python train.py --d_model=256 --experts_per_token=1 --d_shared_expert=0 --vocab_size=32768 --norm_eps=1e-06 --tie_embeddings=false --optimizer="adamw"
Below are experts of layer 3 (counted from 0) of a mixture-of-experts language model. Rows are named up (a neuron's input weights, with its number) and show model dimensions 128-255. Each number is 500 + 40 x the weight over its row's rms, rounded and kept within 0 to 999. Numbers have three digits each.
Before each expert's rows: "gets" lists some tokens that make up at least twice as much of what it gets as of all text; "comes after" lists some tokens at least twice as common just before its tokens as in all text. This comes from a sample of Wikipedia text that the model never trained on. Tokens count by the router's weight.

# expert 3
gets: "for ", "\n\n", "of ", "the ", "on ", "a "
comes after: "=", "==", "===", "of ", ".", "for "
up9:495422532530460540432522544469490609525553539515501500508511554534574533497500567494514535546522423455477457516507500483550456511499492505470552527454505505450509514494532522478545420494502524520531461484565498417483519495540536464474551466541535454558486451480470519499519552517478487435485510534503474510489472471552496540515482509428477526511524455495541456405491485526543483484539
up10:532473536563509426485545509480549446456531494508507541484506533523484513433527515495565482534523479540403498468560473482483396495477546482495521574535497507580465486424479461505489447485474520571525524457563506520592514498451483469553533462471507478480457493499419478409508538534566559460521520527522526547509520436493478563440442505503465491473590452525473432511480485513490438555498
up11:537435524482475463534444479425492502466480459465441504416507472467491478505486527583449544503511558497470607530484490493498511550477522468515467523561503554504601553451480518400509426507457564538554452495599490483510470402561514502479522493498528500485450410503475492493495538447506500503440514521491491477514488518410534514529559499411467492542541491493482493464549469471543558502491
up12:494473447500472447496453480511474532458478521486511595558475588434467508458576544504536477489478506548461524490444506544542447545628534482464471496554543514558502432442506522506469469562503517600504525405491543511503486489470511485476560439504450437448526451507442533500505507468481512458525524563524498549470493468592447501538473568542501501520462503509506516495482469467606472542499
up13:405528469493571494518475542475464464465503535515458545444572476602536500533464475444499445435508478450482552497488499495444577468463531496551524503495521487450523542507508475465483452507469508417469547587482452484465514492445508522532535601534511539526481516511576454523477460551436435552441452464498508478505493560416533490473528503500504485444475573488471559567513494462399549498530
up14:433432481575546518491457472512437535472552504473480535516485449496549507496472508544526521454520526592503422458500481507557432522596511481514383535570476490504534478493515494461485514479560459497463501410542519405514491547510487496472512525503495426528464538502483478548491525495472484492542552459514515554529477463575500544528459532456483566505467474515535594508433527467439482501502

# expert 2
gets: "has ", "\n", "had ", "He ", "he ", "have "
comes after: ". ", "\n", "He ", "|", ")", "he "
up9:529516518579514551468460514486474521510488526533495579515465565518529511511456494484466500527498448455512406407484461483487568613443509492468532472445499481467565463432567498563526624452484444530595505540512562436517511496528543512541469498635577500479521494500470486491442506499496481434423494473493476506524500522524480463555438517573464510498478529519557510547583467551469438479499
up10:512568501536468417506525517497486509490515510492457457548507473500474508500479415523519399487444468422488454523469426498571511473481477452389547500495516516509546502469508456566489400490540497533524497497443555569487462478548499490511511524574503510426524569521516432581567489464461634494581498545515507529545496524514449425494487516554501547359520502481450446499520499494451507495464
up11:519531520417516505512565466448489532528559507505491447488469555461466519478503412531497533530504508537501568522471564505502528553494547491515548550494493522557504441482501513458444477563471445505479407494507548511488560530511491489474468503508447485537455506507507506477430531589479479443464467520484508524448546455472531519530500478481504461568477553542455527491433520558569481507549
up12:455490524476510461536535424534536488445530431540442519544623521460408530473558477450488468461507440525487461497432528564571509515530548483451520558596475482562540492520489555537513511588486530445502516482454570513527514509495447446512489500610478483465507540507488518568465461470514496511450458510519486449456541553506411505467454503498464607509538508454531549488493533508564464533537
up13:531518546522452530508521459536476502478450429456544468479438463564517506499466418499479486538519538443537601501465550515589530551435545541536535471581488487493526459433476503491524502482515469539500511555476508578479472505459525594458478503426464611492399555506478501498477499545485464418429508404488525489472509481464507522480503579564435492492490555450463481523512539499493458533563
up14:538511489473511529457592505408516485505559532482483445504472499482490494494472524544565501574493517452491488561488486547493572489455457509470524518406596522519461470476526551551552521530513470484457443491534548478533530509504466507529463540553588473608530499492498539539437494445493562492421465416483496553492610467616549527590489512507570507485479496491457519457516500487486476423482

# expert 4
gets: "0", "| ", "9", ".", "2", "3"
comes after: "201", "200", "202", "199", "198", " "
up9:492511503521510555439450475480465486406523530506456479535503528476506517583496515547544560459535481484499472540464502467509523590474504560463507514482503473383534492494509454517543561547449496517479463496552485444544500578550463504568481520487552525535503466510462486526468549504552488467481515499493509463468462606488514470472471482552544476508509503514507508495565531561432501512509
up10:518403525521557442413473462466503536519499424509478539622544531557503502492498533507476471474502506484534492490487481513472485503504452504466530511413559468468505493451494476489476429502466558520446532545492525544509505445423488509584500474466489505543542489485542482491465446472502507487469518497450543508445524525551482499513499547488526496498523432446506512496499498566452566480515
up11:488452531458475543507565532540507417568505500463464506535464521526477470450546504571510487588544458511544539510512546464485473463458480553583586545512431552547435508543435521570564510484418504482480512478495481650513502496473525557439475495510519483490529445521472532446524484529543551519540497460509486421494455530434456481521546469491502464485495473487472475539485563521506524511493
up12:503605475578506486558534475471509567482474513459546474469562458516461487500496464463571407455449507546507561546493524527522486508504551549541487469495501553516455490437488553507482516469508419551497526477446455453528500462502523469509537449526481525441493523517497483491511543532505469453538490484493497562588518381454478555531467521497448446566516576464547540481528503379504513469449
up13:363450506547513518551508453551548486431440485462483549504523481479446520534513476538495512520507526544484500453483468468510538490466422497481498466460530453501485480463470537560509532521479508531494638451486514453581514488386488500509510525502521509480457478497572505516541522515575570507467550550499510557488516369560487512531448496506451480461519519496500493459540513514460558470495
up14:458527514550473469535525553603526486475516497515532527542509494508467495526462421491503499524563450542582540482474555513482528517487459539452570475477429459517544529501522453584494509530508499490489559391534488526508480568522491530458513444509452511581508490501526557526445540562498466471491409477512454472515529478542484547499528485436499481507450587455566492447492502511503504506542